config = dict(
    d_model=384,
    d_shared_expert=64,
    activation='swiglu',
    init_std_router=0.0312,
    vocab_size=16384,
    norm='rmsnorm',
    tie_embeddings='early',
    lr=0.014,
    dataset='wikipedia_en',
)
Below are experts of layer 7 (counted from 0) of a mixture-of-experts language model. Rows are named router (the router's row for the expert), gate (a neuron's input weights, with its number), up (a neuron's input weights, with its number) and show model dimensions 192-239. Each number is 128 + 32 x the weight over its row's rms, rounded and kept within 0 to 255. Numbers have three digits each.
Before each expert's rows: a language model's description of what the expert responds to. This comes from a sample of Wikipedia text that the model never trained on.

# expert 52
What it handles: Nationality and ethnic adjectives such as American, Jewish, Latino, Spanish, plus possessives, his or her, and section heading markers.
router:113123147117131139133177086112143146140136135147092144127141099093152104153050106121132078152184148139131127131080124164157116114079167130151094
gate0:132123154112126088114136068142163106129098101091103158086134144107119114151139153158093167091061121129136160090193118154130096126132151061127143
up0:092136144131116111101119083105101070162149103114114087126129142113133137143144084093076160100117148154164092161110125165067159160115143166122150
gate1:088106108142115203098105117127206100149134108112112171085151122146093124101112084118115184115128083101110083104052084168127136121112074090118134
up1:117071139128151168106149091168137099101125193087217179107130120127125135135141110098093161120121094135127179087138108096168174132083135061129141
gate2:061096146138195148137066158107138111126097111175136159092112162142159144130174133117156115151103140143076134143096100163166144062072140064128135
up2:160152097153145070153105189104070157119161135156129132146103178088125112097090160089100134056090082157092117153123115118132105092141161153163164
gate3:148150096138155125106103160153165129135100136084082128167131124065095157198122153064119128134126161089091093096136110142108160120123166121108121
up3:092070076152141094125140104115127142097090091106096144111131126114153128132071116117088084101115179106185127193131086118112088105092170156085087
gate4:146137158087134131077135161132153140117181170111099098102184136135201161143125159116170080136118127110136138107089143163098091106077096083127145
up4:162132117197109147114097134151130154099103105094122096135168139145089119169130111166168142141094124106092118112130112120115215083136079174147114
gate5:120096104133109139174159159147089086127112148108104170075144153125152113087145132145114127092129122170122077191148154144134096113124135127124102
up5:112128143158150173143151061137144138087128167077118186194121134071133101111130100162110123161061080170101151075189150146141149144162137083097071
gate6:142144101173130123178134181110185144198092150147151127107094129104095121124144110090135123069181068121124087138118139085157151110120170149136142
up6:145144144090123133178139197081180101177135173039195128105111144112126141092098101096101112145151133178134077095166152139149129086162105043216102
gate7:100153148128172175134151103175125152178157125150099165081111177136090101134107085146157157099075140136048180156133098053084143108144101164138148
up7:098116140106079106136130076126139143180089183071118100145130137092119124172199141099097095103154101082143160085127074076109106094097067159126106
gate8:107114160148149149128200123118174146111101128127173095168136051131152126109077126148082091117129104146081141130113135144174061143082132153141124
up8:144150138170129162135119171102112082167120084150066103078059146121070074167132102151101220195183133127145098147146076156139114107155183154101138
gate9:112157194094141166099138159092104147137101097090159187093137141102183138131162141125129144150122181130086130096120105204163139144134165163153118
up9:053131126122164089107078143168132133084161067117095107070229153097101166114116197179104101074120160128123075114167116089167121128125142136115104
gate10:165070154051132130120116186173132162177098119153108155110097084116150134152121057084107155083096154169147112104087096089115115184144166118091175
up10:125102064175168117156142119095115105175097086161106122112127164133144104114117127128134077187090092109177095138133123103150084145131111142197144
gate11:129103135117174106153122055125119165106105067147130143100168052155136093162188115144117068115158164153115111133097133095180095184101164088123125
up11:129135155149124081129067089140174087129130147072165144157128104171140048085128099074125133141157127128080116093197086100106190142164140092168160
gate12:116164148093116154101129130148136128117167164146116078109113111111113130109102131131175076075142151189100163130161080134097144112125120112132142
up12:099094122149158183168141159123123160168097099125106196140107101093124109159170153165159102120062129118145145149163089173153112086102150054147066
gate13:157143158141103122096132105110120181170135099114118108128171093073132170152128165086169037089165137122142176110169097124113126157090112151140130
up13:155137180145167126126128181190105128083187156075048095132185121096130132099106172148112106094086120097131045216150107149127085099169118085124187
gate14:093095150155114156187110121100136120127145148166112132096172152151128093101086103109068118143156176124097136123081180087066123137090122093150132
up14:143109150130115095110129129109134104153103207077161119152107199198066132126137155208113103195147095133142135172203159190129111128185142097088149
gate15:043111173109189070083162130060126139105089143126145104062122178132145184158069120125097179092107129103142122137099113153136145107169149085151124
up15:104123114156126185073174123150114163078107130184166103082127102113068114130120135172125145085112100119143127134129161126175120125118087105078095
gate16:092112121154129109114106078073145080125078100121120161095115142095128162151178136155115073097110131150154138166173159108167159115036152100136115
up16:096143148150140134060147140122124128148123112159145115149135114140176113087072102064094138160125113211122139097127111153096086129129137079104113
gate17:125150112094161227105137067185090061086162083089071144082142148123110082117071120140142168146086130115121143143144131142132151128072164083100131
up17:156079184102106076120116101196140055121152159117207143142108107150098151127085110137078079153117145146212148120160106143099026187140126128183087
gate18:143128149103036164125118153074175167147102137090121097096150120182175134084113120108124177157147104161187124129091174127120062168122148151136090
up18:130118128160109135176143102162128101079140163160113149177116146099097105124149169157126153133144119088128083078171162085143136080135092071128124
gate19:134141122140094119124095138154125222147140181122138127124153179150133139089117104096098099120135185090130097132128145188092076152135146164092123
up19:169174116095127200105148170035136121143115116184168137111143097140075151110162140205102125121164104071127125163129180147141099208135148046129137

# expert 29
What it handles: Plural or collective nouns for groups and teams, such as people, players, children, Army, appearances, often before and or was.
router:141094188140071153171159109145129231152073110164148169122187155106137081152104106106165112152152130119149182086156178120199157117138166132090097
gate0:158107057127193135136160163151151147061168139120077161103152107162099157132147161135129137141134120113120150085144122131183171155153066110146057
up0:098115134143113142101112108121146144086119192149172146126156096139210168151119113163061078095143047098071178127121097106142135105098112113150060
gate1:152159137175123090048079130123067167206093092115097133201165124093130097130173125154106100122097156133126147160144049105121135154156151158154133
up1:135139162089112092157135140114139097162140138162089161149077160122122094111130143095117137116105160119101155175148102134139070138210097113118131
gate2:121141114106140107143147084134092135126138142139215119065164153115148131126119105081142120105179152101072121129101100144108129102123101136123071
up2:105121111107104140172069074141204143091120128134118085112132174142131148097143116199136109159186116162134138125153178111134138179117132134137133
gate3:110151170165093099102065108096168135142126119191122158101118199113147141135119180118152139119120081156120097105181138147191022079121148148208119
up3:121070136151115141140101189122138077151098180119123125123141075183163084107130173163102121180143188065087116147153175156109148171162159099128095
gate4:110078131133070113102115140120136128155078118156120146149124115081145176143121097106101105164111096091101128105063124126104102140118095168137167
up4:135090093093123170131088130175153155149145079093157099113125156149136159215196155133135132146098167159063144149102094125170191154104136156088073
gate5:149170123120148135144201176090084103146100110150222175107146152153140097140135138146129126167136100125165065168056130131093131126171091088160183
up5:129165194096052138098061096102160111127096146122176109141180095063206124100130117150107193106110150141124095113157146156135149089134126116124126
gate6:143069084138126112111239101197067166123089121079166112111151143131130195123109136143145167128179081136050166098100171162145130189125151125083111
up6:150083172089143134115111136117085177126144140151141185112121143186177118178210100132156146159130074119177149036149144120143102149089138087119111
gate7:159150149137097195158109079146138117145147118073131118135090099113114107097122099121073118116130117170120141107148130223079088184108172143096088
up7:081112156106203112079080121081112050129186133178151157097145059075134115162103128143161096116073083112115162162109173123130156097126142100143136
gate8:143089087096103122125145151170138098186086157118128198152123114095107138095087128105163160139101119103073159173172168171185200061194091090097111
up8:122134063126157144178102135131151086145132077113152108136105160176196118122078167095097134132135217122086180181151139172110124073135127084058118
gate9:109162163133134141155119152144155117133133120157138179172145134194137124067100110104160104088119106175156116103100112159150155126130110143154143
up9:099119117122132192073105086131154148142116112135135137162084115126156143098141108107131150174169103124115128147135099107107106090110153142160081
gate10:097186184150128156132138110160090115118146118100135132134091110135081098140135149164169138163094106087134145157124163169119126129035159125111138
up10:179104117135094052169187161130119164121104125123124129128126086131142151097160123129118100153111108120122205089093148203130158166166075120137116
gate11:105110141173138120138147131139110155118143161128148117123105115189128148195104108114155149194078171083143169096093183154129119127119158211182107
up11:167068141116121099080080142172107107155092138134159116179074129138125130157105123085150160125153166136126082198164097110095139145138141117214151
gate12:162145096159060115059067106102069126163117134142067154098180128115131165146088222104139146134204129125120208107091152144147142156112109075069142
up12:132087166142114124168130122103176145135167152134121095120094104120119160153121206094107110134144138160095097159111161151083088111100111112129159
gate13:103127148168119128110139121139151099081118093171123133105114140037154138198140118063124198131111143095100190087081130192152198160153127111151096
up13:146114134137120101123123142133163137146102080142175148188165087132138093110129144138098124138104175114108100134160091145085141048108107134162146
gate14:132143129163074166115135172138048127133158151075164154131096130116145069102116113121098156114160095105087165177168156108141137152091128130082162
up14:079127134101202163087112123091151160081109091163174152146183096182111144127104120090153095123137044159161126143119101153106152144172172145143153
gate15:157154070171120101067089141162126081066132142081073144077129156129156094112060100116161166151162157150123118100168126128144121137116140125094163
up15:145101133139135151100126120109095144140126172115117116075111120174096136120159071134156198183175093115126132094078158182106130125153133153120136
gate16:078139089131065137139177088116115143145106131079139119123119147120139136125085151148104120154146126157107185056127093188228120171147152136132094
up16:100136106143157147174154099108144129168117121177133135088115166116114078113159122102152142079109132119140095200123111116060169064144114142150122
gate17:128119155116106143135110125134157089126090162121104142123058081080125193105106101098157137199096112076151166138139174128183159158141126154114141
up17:107161157180085149131137131141101160057113080123142087152126160154125161108133135130178190131159148076138123125136125132127138094141192143113107
gate18:141086120137134209179083102144163100152157143129105129069153086135126096136120148113208160127093104126177124198132127146175130155106101131089133
up18:105144098129160125132184153116123096162142120141134099150073178112136135134092118093116071107157141139158145178128138138062153110152136166145088
gate19:121118122090108114068134045151136154205120090118129141156147091119096094159103115119148156206155107082066106072199081133175139124103113135095118
up19:099083092130047141146181111051115131130098112116058214116158201085152078126086106097165101089095126168131186104110127056136132139144165165171069

# expert 60
What it handles: Linking words like as, as a, 's, His and quotes that introduce a role, title or following noun phrase.
router:177160159165074154139091133162159134089104090126122108085146138140108124159070101081172096131152128077102126128131185130204111097139181097082174
gate0:065126082079099110091161164138195118125111098158145118145138116140146189117140142168116140064122160115088166100143078177165127089076146085133116
up0:153153122105083091165127129182090115129111095112136126129129122126162094056169159099074162066140157167185123169107135142126133118128155156154108
gate1:127133133099175157099166112132078098145090121128110128125086135074119216103110090101150082138081125168026138095179109190099138115146100106117180
up1:086117129120105139095099131094158151136048149168131108083121088162096165163138150076122171137077113163120129108131165149136129088130109143110155
gate2:131115059072119143207104117121153090148100149126115142161098148147156111189057112134120113131178149147136178131126109107176061136088173163148064
up2:113178107120152116128118163111153129084119083149104183095098201110132104108166171166149188143124090155124097135195073073142125137100165185085126
gate3:066099214133085092154137125169170106131101164135138145078169140116126132163139122107134116135139156117112095117082089105130135100125151124098121
up3:146200112092120210186175137115117102164115136123081169135127170097203116152064131125149133134201168136116102101130149090102105142121117067193105
gate4:133088166096127149111043159131182109130139115119156118137151118100146146089064132115117150152108130084146114121099139143099107139147111081076143
up4:097114141149042065117118156145132106130098084075149114143128099119108162178135104085126088132093139163140158157121134094176061135100066144130162
gate5:198173105100117144096067155136110171154127108108123110123120140116148074168090148140145144145171153159197160123062151107108123194074133079084117
up5:119138146120123091142082093176109116158159110105123140130176144126128128090089160059106116147128052055116121139107126149143126143161125147077135
gate6:136082137077099089143174119101171056125185141116155104101124113112141045161121123141175149083119136129110089168149146147100083156126113141152077
up6:141128169148145100083147088089124162093103124131168112137128140119148175125168124072194165092076117080103073094119138086130165165089093151147142
gate7:109110138066084132095112174145104110083133109113090128060163125131155134111084203083132166119106121127143065144092115136134101169119113109092122
up7:108125031171106075187155152124137142134108116126143086151057186166122076091152142177120130090091143137134106133147137095112112131123055106072062
gate8:175164137157086140104106148158069177140151127138086120121117082098132114081146055162106158127116150135146146143100065168144075086145137119133145
up8:158116153113109162137198104120129119117119157130083084079103124170099152137138095211162101121182157140099136211124097048117131168132131118169179
gate9:125132112154174104112098124152135091074144079111188172141197123138130109161103142103187160153158102112060180118080110197131102049098136091078127
up9:098076125083098149126127120070139110119088158152163137129060111158139074126094096173105156095152143157100101099078138135181115155191132145125147
gate10:122118121171129153090123156094174116169134115115111148080153091127147127084150107118141101099120151101170105147084106114107060115181186095093108
up10:110111151210183142102165176128128133158104135143155144093127131123111157081132148173147134184143113117141221156122129126199141100162174133154141
gate11:119132134169166155099114098126108151151102184103074168080128155158092078150130097096190175046134084135084125165166117124171171113113130121091166
up11:160055177127151163114092168102067131086120170083162132118080111082132098136136085149179092097138129161098154091160179163138151132122110105140101
gate12:103061123137122165098122170082174177157160131131000124110192149100097154091136142136189140102136177105064147148148154172166090099147116166067080
up12:166100115209108152148113142174212124146108134158096086143169166089157082103164197102149099130093127158094094108134153156149083147132115149169111
gate13:073121182150111120122147165147127106142095144138100131165040094091131115167114126120104144123136108117093170137195144116121155093108130107136197
up13:098138165183128087121120156140086143138126128156104167114135142120137170171112133155172178170201088094170118089169132110151060113115135101035152
gate14:083117122159093113122115140130188090082059083111136106104155060153113155136152105153163079071151103144076117089137169171178145145161134134079088
up14:105110097134109140118071134106142169149166124114111122064121163111139087152133151166148116088118124077104110132089123074125093163152125114160159
gate15:149133105200097174058126114144151091150103149157106147068147142101069163096129168094102106075088156148173120066097178081085084130131160083091146
up15:150137134190148133091171173156084142165089142097098138124121142162112123085130140093113177162102113102105136103085142108086138090152138168180102
gate16:192123192092089137149059132137163094129126126138123095164184171160142108140123116152149141163142154131136135141155176173134089019121076086110108
up16:094125095125051162163176181126137166112166131134150071107150084159164156159110043164115147135128164159131157170174037101096061146130113115087096
gate17:128140099155162134074080152092152096079118078140129137128127086054134169071192100112136119147132138074115131129122113140129148086139138126130062
up17:122180091073137136153161198104130148144163129086098101124108098097163102127169146166058125117133082153059048148109110107090135156120088108110089
gate18:138120088069094129127183114095120116145103105149077115147106098090119129145132126105117114166140132110170119109109137092141097138169119144187159
up18:109177156095129108114117115155144107168179153113083113176104172158143134120123126160068103128135125147163051075128141129158143089092127154126111
gate19:137164082151129116156157184109158198083082081132111156107159142128103133096123146097157128090141141126099113140215188204135092072094178097070116
up19:121063082122129149165129162101144099096081128136070122137151159094140131118092205089127079066238101083096124158166130141079134102109080151146088